{"d_model": 96, "experts_per_token": 1, "normalize_top_k": false, "tie_embeddings": "early", "lr": 0.00859, "batch_tokens": [32768, 65536, 98304], "dataset": "wikipedia_en"}
Below are experts of layer 9 (counted from 0) of a mixture-of-experts language model. Rows are named router (the router's row for the expert), up (a neuron's input weights, with its number), down (a neuron's output weights, with its number) and show model dimensions 0-95. Each number is 500 + 50 x the weight over its row's rms, rounded and kept within 0 to 999. Numbers have three digits each.
After each expert's rows: a language model's description of what the expert responds to. This comes from a sample of Wikipedia text that the model never trained on.

# expert 10
router:471559626451464515516564471500469481491514521561478587458496526561541531565417538550546425471457441520583520449518548490429428406521640416461487551418507449471482508499513507484509514519441559525472537551510445525516481548525489401584505490478441524375551525501570533443523503407535491564
up0:557496563405515430502503431503545521566510571524575526447529490595521475472489506586511442519616498549476392547548431505572434510483538532483387530460519517483362584483472483529562513493477559493450393537534520535498485479519575480496473494502436561610462377484523477488470510525466506503
down0:403502462554518533570493511445409450491478472512487442580536511539392481508456442506332552503545539548497530434498520483599573511534497364427505466475537490500484473474473489452462451460426446473486497508540513454430541418470498439513540537525552476488423577586527523468482527566510557405
R-cluster word pieces. Pieces with r or consonant-r clusters inside or starting names and words, such as Sag-r-ada, Pal-gr-ave, Am-tr-ak, Bah-r-ain, Br, Pr.

# expert 17
router:572533446512467462408445607474481496422525507361539439477527511474448468500525459528507543474528612508505544539538433537376494436578473560489504543433492421464465516558431509456514496554475525458534566477516508409486475537538513440446479432563539379556439442442534529446527484462488465445
up0:585472522503632565512505514566500473412527482503582438534517579480505550466443573401627503452540521521404405502561518549547548556498466466461481525592468507566508538524512443442456490485551488532511473494538487531502585505463493429484492491550504534539500510486504433480631460539617569533
down0:496465492569539451563500542446377522513507504521560487586516465446504487526525520434488550581497520511532503509478612508454453569593567529530639525523554481427464526519508586530506519479455539474496382607432532482511479461480510604516562454547590443512468530508505465509441537583498450409
Family and place nouns. Common nouns after the, his or her, especially kinship and community words like father, children, family, people, population, town, and the word there.

# expert 23
router:547545462469499425517501489564478583555550499495456404500529515456507479546542540368499612513485448406554558543559538553574540521510562427569583489506508528572508494592519474534510461506542489489490489538493538439409441500528541544444587442489461477603448381465474454481445537466478493583
up10:545521417530504517492514508500519587521464552475479364471394448395532483456487444539550516482467519463421588502481477500542427525517535517459566558527571497463490559493543454533542500532426477591409509515378552474487449479511571510595526449489421575509492467482472565507446568569428543572
down10:616466517542485538576515478451464484529516496464547440563520558520592450519559654490458599541517493479434550487507509449505518536464566464400532468489451589478469494501544462532396524606488467507576419502453531494441473488551512565455511550465478500522595539422533474560513549593482555533
Past-tense action verbs. Main verbs in biography narratives after he, she or was, mainly past tense like played, began, signed, stepped down, plus -ing forms.

# expert 9
router:459455463486495567494445526511465573478434561565563553487532470492437470471353505479499445546477534516557405464450490497564490520482447460546491475587505538485476464553375519487530447482494468515515549546522588399554409526478483584483485550498440632491459605464493545435455590530510466507
up0:540620532477546544430473544515518400503540545601514470465435518565564520551513559507389434539492520528468514488493428517558504541512469468519523507517524449437501410556571517403505548526579460509569536545519514495504590499542533601600522525545447480537545445440437369538458462496509493564
down0:449456544502498448410465532484521524475394482523553537436496457425437423545488470462440479459459559519490523620526478548512503531427443551416416464550455417484397508560431408425528498451528412490501488543474504490478492480508599508560377451460512440492513474422575502465546488562485486535
Tables and line-start tokens. Table cells and separators, tokens opening a line or sentence like The, and fragments of foreign names and headings, e.g. Sheet, Group, Série.

# expert 16
router:477500467461616497529463445484504519523475595513568500480506524550465478584511508443518529506487488555385571504600506446494464470473550529519521443446445484490420478471511498576533476477501464490524456415560521550578479449393460532420516393649542509496506466463372450532415469449537474510
up10:510436576453528403537525509492510442604502538427512510487579541553513593499479554579618427414525496425417443462412468530473483544467424530489480434460514439463467537517474439556569581513469529494486464493467561554481453451534512486567454549497502487489521463438449506545486559600417404511
down10:512489491491488498503512433430505537470515499462420455581538476487603501464504457481476512506553447567497476505512551459415552422467587454455410609468510431499483590513487402495472484414520452504393476560529548518535585501564391420554508496528493478558530542607549445401496531512539437528
Adjective and adverb endings. Adjective and adverb suffixes and common adjectives after is/was/very, such as fair-ly, use-ful, slight-ly, large, important.

# expert 29
router:396491487542520446501478586516597522619510419516519586398511506583522494456414492492546509468510444458444485521565497489515497453474538558464439546481494428470547489455548518579588555564563463516445499459479504540493575505505482501532461573422393570492446487494515612547553488583505500421
up1:474525613559512468545517580418499484575547543481411579424469429507433493499415460545483497500519536578431515428482536515492433509469492573455530562484489535520558498500518580523411539497520520601375558527597508451566507437519535523527515496508367579465534459524528544525516560486498433490
down1:515532499379480452543514466467541522527399487472457503524534421501425555499450387523401509446552520472520462536538543469514543491414538496514484495496605466583458470523448505512463519660549515546452508511487450404423548387620455495463485494569460536491540499475473429519510513477560510547
Word-initial consonant letters. Single initial letters, mostly B, C, H, M, b, c, that open a word split into pieces, such as B|iggins, c|umbersome, b|ays, Budget.

# expert 27
router:490522454444550517376506464487453440490501444548440458394529384504560458474568525495529502488558520527513531483564559420492624574510478503511518548511512593521531540596408512489463531490434515522528499450459497536523523511449419536513550445494533398649541463517532491443435543494521489578
up0:503480501490524546411539477492533536480474481503520512493444402444490412452448385456528475507429477432483531389462545476501494585525506549541453543461510508462439496603574463464536513584402530538503418539548478493488590531507449485442528393533490492446507362420563455530431518495498514420
down0:484460541495456577515399452435555536396561415460576427570549457507565547506460512487525486494497470540480486585538535486467588539513577526522439531532504488523644535530520497504505493526615494572458489480381480506551503495543619531573589490423535476515476499559547492590490486533533500522
Common noun stems. English noun and word stems before suffixes, e.g. road, program, railway, campaign, Roy in Rolls-Royce, track-ing, Lab-rador.

# expert 11
router:519483535561416514523553524547559452533511426413579454530503433487526521505432586453495571482520573584446453404456526514456413421480437448517459558593448512485509538477544516473454588501414440554420531518504576513506496523485527419497584528485542559481529481557494463589576470460538593512
up0:470516623451543418455464491543538535415528482555495492518431423516522552478518499496440679517588587477537479454503490576449465588533476503476460492417557536461434472539539518433488486488506446474467497582503566477506598475432499494521401470531435509490441489421473489582555531434515517519
down0:493490502509498399459488532550593508500488605504462501516510509496499420583522500483493502517515493491520543469507501581553513516476434360542476446560560546576574386464596584474426483520509435544415541571512447499446517542429367539482505550502537532434453575549461442525471452476544456460
Word-start prefix pieces. Word-initial pieces such as Ad, As, cons, pre, Rec, plus the words as and in, common in sports-club and season tables, e.g. Admirals, Adelaide.

# expert 24
router:513491581536468531382490465467538484460448500493461506510454536477494527413446505468506491524525453534426601502530465563531499509491495424554506538484579644509518438503332476508435618472524499487454482545494431561500525493486521518614511455508540437563505377490512539603533534529515522530
up8:431514491535485523470499561470465513459476476404492481545458506428482544517374626551579455492503449509388452506502552471469479492449590454500559417472527570465504582500474550421518473513445476544424476544595475586505533468485530494551429494571454468456471493515354468475503472559564440472
down8:528501540521547544426436473486478422444524568434495537508503504522429411525363584554450524509468533415539595628541517566445470429386539458448554460563544486520484542476470472459471426462576417584562469490537461537568511475451502511509486564459537541516526503477499444457530539543460476458
Non-English name syllables. Syllables inside Arabic, Asian and other foreign proper names, e.g. ah in Swahili and Wahhab, ir in Thiruvanmiyur, Bul.

# expert 25
router:622521498594579453534497535502539576458405592594519495492509472402553519537502488507515471445491423477561544513507474490522487574474509420430480525473539494522505495524549477460492589497554504535467500540553463553362602494538447487546454383419401487503520554524534468497558564500515457562
up0:537516617612470543470517501548516499527518544442432468578511437443502400466591484506438574504489503599591554397517515458445538575422402529526395444417503521505520555559466511464393543485467494458452456476565517493442567523540534502500501549539482474498479456558458505497482515441466497436
down0:481426493526354543530512486524465530409586606521539485506455495517385444559495541515426578476463495466508467515481548532502552517553488421475520421512524454398566455515488524483473409564506547479512531606434518502472564445481579582468489556498497558541498555519459415537550515546475550410
W and consonant letters. Single consonant letters, mostly W/w, starting or inside names and words, such as Steppen-w-olf, W-aste, W-etlands, Red-sk-ins.

# expert 3
router:543466441533527521427486443471473520495528550409415456456424468509541567400498571536487439451502592498462502492552491491484519473483463421449495518444490423446431454564389508409538457501491422533548506480559499461539512433555494448471386516466539517532483411495490582420393399477509496464
up0:564469506480549491514544475482534545487541515420465459503464359501453426526494531535505522548461501524481635433404451446534551551490562446494545483486465478501551531479505607500467481447458553464491556460492488528557426608478569449426504586438490494435510466448547451485616508430478548609
down0:501470477540490465448473516488497562570479472500490549536417527421597440587507463457515623507550507529501494588388574422510546531476492454500579498461564420447439534521565462429500496503535582443523557491573423504477445565539573445429498545498443482481542466567470474419518483536482421412
Geography and world terms. Compass directions, world, region and country or bloc names after "in the" or "of the", e.g. north, West, European, coast.

# expert 28
router:414442561446482428431554579501532438504537516495531552461431465533475469482542441522509343477499501442468409551538539521521454533484385513476462542546486531521525510569444541513491423482461439556519489486474500479371527457420469563539590559518556553460441504522493398456430541513475528431
up8:494419473625487542461443525488507454557511438460501510396513443492451553533467583516560506594513459548516436469417467612496438510483481505526531474408546472544486511537387532567455452553513462425488443431547503520489402530428439503504543565511490489507501606456468582472559431488544449465
down8:576511520497577500409475501538485482482582508443499495448503415531527560448661547426560514421599483485489530521479558571491536470617469505533566480436513505465528529538501464500523527572431546476456454474577567495580416521464537501437582525428441459483481527414524489586542507469436518483
Chemistry and biology fragments. Vowel and short pieces inside technical chemistry and biology words and formulas, such as cycl-o-hexane, ph-os-phorylated, o-x-idation, process, plant.

# expert 0
router:436524463541474537556398503473498530503387460514519524552499460496513545583515560554499467521456520476420513542477482571396488485558575544540359482472469479495471525500515504505601530533512452509533506504520433585526402421486435530443528514625533506467498527504414511585547414568541530593
up0:461486522592545468492452526563478535434571495460465579509510438445483542486503474538502535473490560474534494498582518483452552576555504471493502533500534405507413421423367529500459504538556397391549515454464534578454549470522489493599449588576489583590500495499428430511481537450466555474
down0:493467549509477524493402583497473533541583435424378518496521523462469451541503504439458488599477499422502546451501572489462502557508499457481559425499501481528464480441447415539495572570582444552500507498501537499388435469414501493420505504493463386568420464423500479558507551528600559529
Determiners and coordinators. Conjunctions and quantifying determiners inside noun phrases, such as and, or, some, any, its, other, most, more than.

# expert 21
router:404496471493429497554440487487485523479471547583528493478504588441513461505507482461432427511553527439502465546458505457583474448566512571564464487518473571506587507489519464462518432431586526569539538521417526482521432550466519615417564540385445533419556593525462493483541548515439541412
up1:510564497514477546489528492433555439511515527530526442524448515621479430526442465489495499605419578503416492476411525449538515476407437467528509512428563478491589451577490501513462514600400498503509490423436543571435455513520466428447479520578507411398477533510537508485573449447439508453
down1:541475511559534516483506599359553455455537476462559475519381466590432480552443497453469497563489497528508439526518533459523571510516458512560457519492494527530495556611513468511517610514398493543501468441417462546537510592491422460354479501491398486474459586493523492531518520452499468490
Sentence openings and copulas. Opening capital letters of names, line breaks, table pipes, opening parentheses before years, and copulas was, is, were.

# expert 26
router:543556528526450490442474551549525478598511473518507414501515485504429462538442512513416517507521463556463512479494539539435507479521519568576512451467442474492496494470518450566502510573375486517500529417443443382329554528466483402503424571551490503411524505515513414405442511561528481512
up1:581479507450476471534468542569495440484465499445481426493378539539441487580437450446436474559473550518410460487420473450479497361484539485512502516455460492561433437488516586398517457539476507554459441500410490617485513557526411563457513504498544453423525483477529445503539432509435445494
down1:441424500433483390518513534465496472508535590532578533529513564450461522441521548508479483389549523501502474511452557559511569586567556519529432435452453488486490434532385493494464417446503527465564496498574504534509409512482554536411458569580518487517479539534455505413473543554413494388
Abstract noun stems. Opening pieces of abstract nouns and verbs after articles, like hon(ors), rece(ption), dec(ades), award, surv(ival), plus taxonomy Kingdom: Animalia lines.

# expert 19
router:603525441446474436461440447480464623461526575432499571497487445554532528502390459468523518509535532514511388421528513526570542404458474461590536503493646477553526480513478554472607459481453453517511464501474531522564577569420546523565473529522462469543458490500565500566477508497513545497
up0:447582428517481435505575463552584513530455502562496510508469488559493493559481395547477475436500525373453395474513600482529565475426460534456608554540526527561482445480411414510515477530451443527492481449535432522581473529521483477523472455502469506398430454461534508453485507423449463591
down0:531482532566514436424552473552508458523539520530479498479463401545551491463532524493374568514403495473586492543446373547580498435484560479491483608375456502548554523500577502497524393405531516505597489504443528498470465541499458485421514410553493494570460526479440539528470494514517492516
Place and team names. Place-name pieces and city names in sports team and location contexts, such as Atl-anta, Los Angeles, B-oston, -ville, -ington.

# expert 12
router:549513470436485484431440655487487604495532460479508471537450516525523501528561563392501481534456566463407544548482549547485521473454501526528538482442554541458517413545510526483469450505474415570561531486511543504423415467498556502533532454488539446420513539376372465510507551470470439423
up0:541468468582478416490454443442554454564501519528498547564502451546446473548437546544523543557440503486537447528458552501469585472476544539457484563548511458483464452451410532514457545555471479447539547525564475491423530544516489582531463567478531353590440466512433424577488519533363565495
down0:425533518435590512432507478440519516524504432511436493431580561414492620520531453503492549533527467528476450517546413513467435493484508444555565490485510605555485535540517519435554521502485499476513507435440475522652492537496439428434430443515545567424607516466533485441537501489476429585
Durations and clause ends. Time and duration nouns after numbers (years, time, minutes, hours), plus closing punctuation, brackets and quotation openings ending clauses.

# expert 22
router:418473525551514493443442483528517399528446430555427578486574505525412485538390605536447491514403446574544509473416500470450435412471495478462491485494487486494456484542535480432518484529409433441412458512515515508512516568548494457424537411508478490543524553554419499395450435476512491540
up1:589617493483504568440529542604473454444501396427508486568462537486470531465548541476470453429484505523483474495558518465498465406515426492466508530557473439438487525563447525525505475532471612399471545554592538592456517419431491456562577500435531476454501466468531442538490555527477397503
down1:566453506500442480532489433560536426469505434490507422448485554474454497522488545484354454477533434495439478556477474446604484532468503487534384487517479494470601473473445586470450462551465460511489427558490527534367543432528402411481508450462547526520549557459479465539470546543437439445
Latinate prefix stems. Word-initial Latinate stems before a suffix, such as int-elligence, e-xt-ended, dep, def, cont, ext, att.

# expert 31
router:440462507459579505485615510457555585545519421472549591449464535528519510482579427516537545530484511578501374472479419482489519617466488497488520457529503521488524528484506536584485492493504447597473513478445479589541408521459488390582445487437520557530437491456442541529560410517544529440
up8:402461492488561472596477502538478484486566501465434504525480389566473585484540490526530476484446619496480434529467488460491465540475500461392498545457446489551559410461519513488400575540490474395466461505476399573634429531459530557528429486501476451492526490557453529512585550521466480514
down8:515531498506466475475459557498452543483462476559461474512513405506548513522473447523452660511423540451472433526511517557478495489521582483391526566433476570556489468470566533523488545461513524411534463512386470493534468524527496578525475444450479366543466452559401553430488598542543544441
Capital vowel initials. Capital vowel letters A, E, I, O beginning names, often after Mc or in table rows, such as Mc-A-voy, A-uckland, A-alen.

# expert 4
router:485529602487474441578457484493560478483511474541513487571501490497451490518530379574481443522476453566460504471562448515523429435531524461391510450494434557503524492492421453588532518508516430452477494540512541420447348496462455435482470533601534505460518570485462530562452367564534526549
up0:415470555498509549436468583520543477535519570506458420550474474522561567505501536447522476550453478548527484519632479529556535555431477483475490403480532557481476432594470403448498416534416548539482461496504458431500500404460459484423431499596457576493557512546492505382427488525525453488
down0:450499460486498540507609521420408543501559471497456548490513567517391478454612506484403411489533488478531514564491505509660564511491465518456462451533402581428498479495510477474537594507410567576531572528498520447568538478543522504566467482532498572505521490573528522449524519422517471479
Short word-initial pieces. Short lowercase word-start pieces like al, e, o, et, be that begin longer words, as in al-most, al-ert, e-lected, et-ching.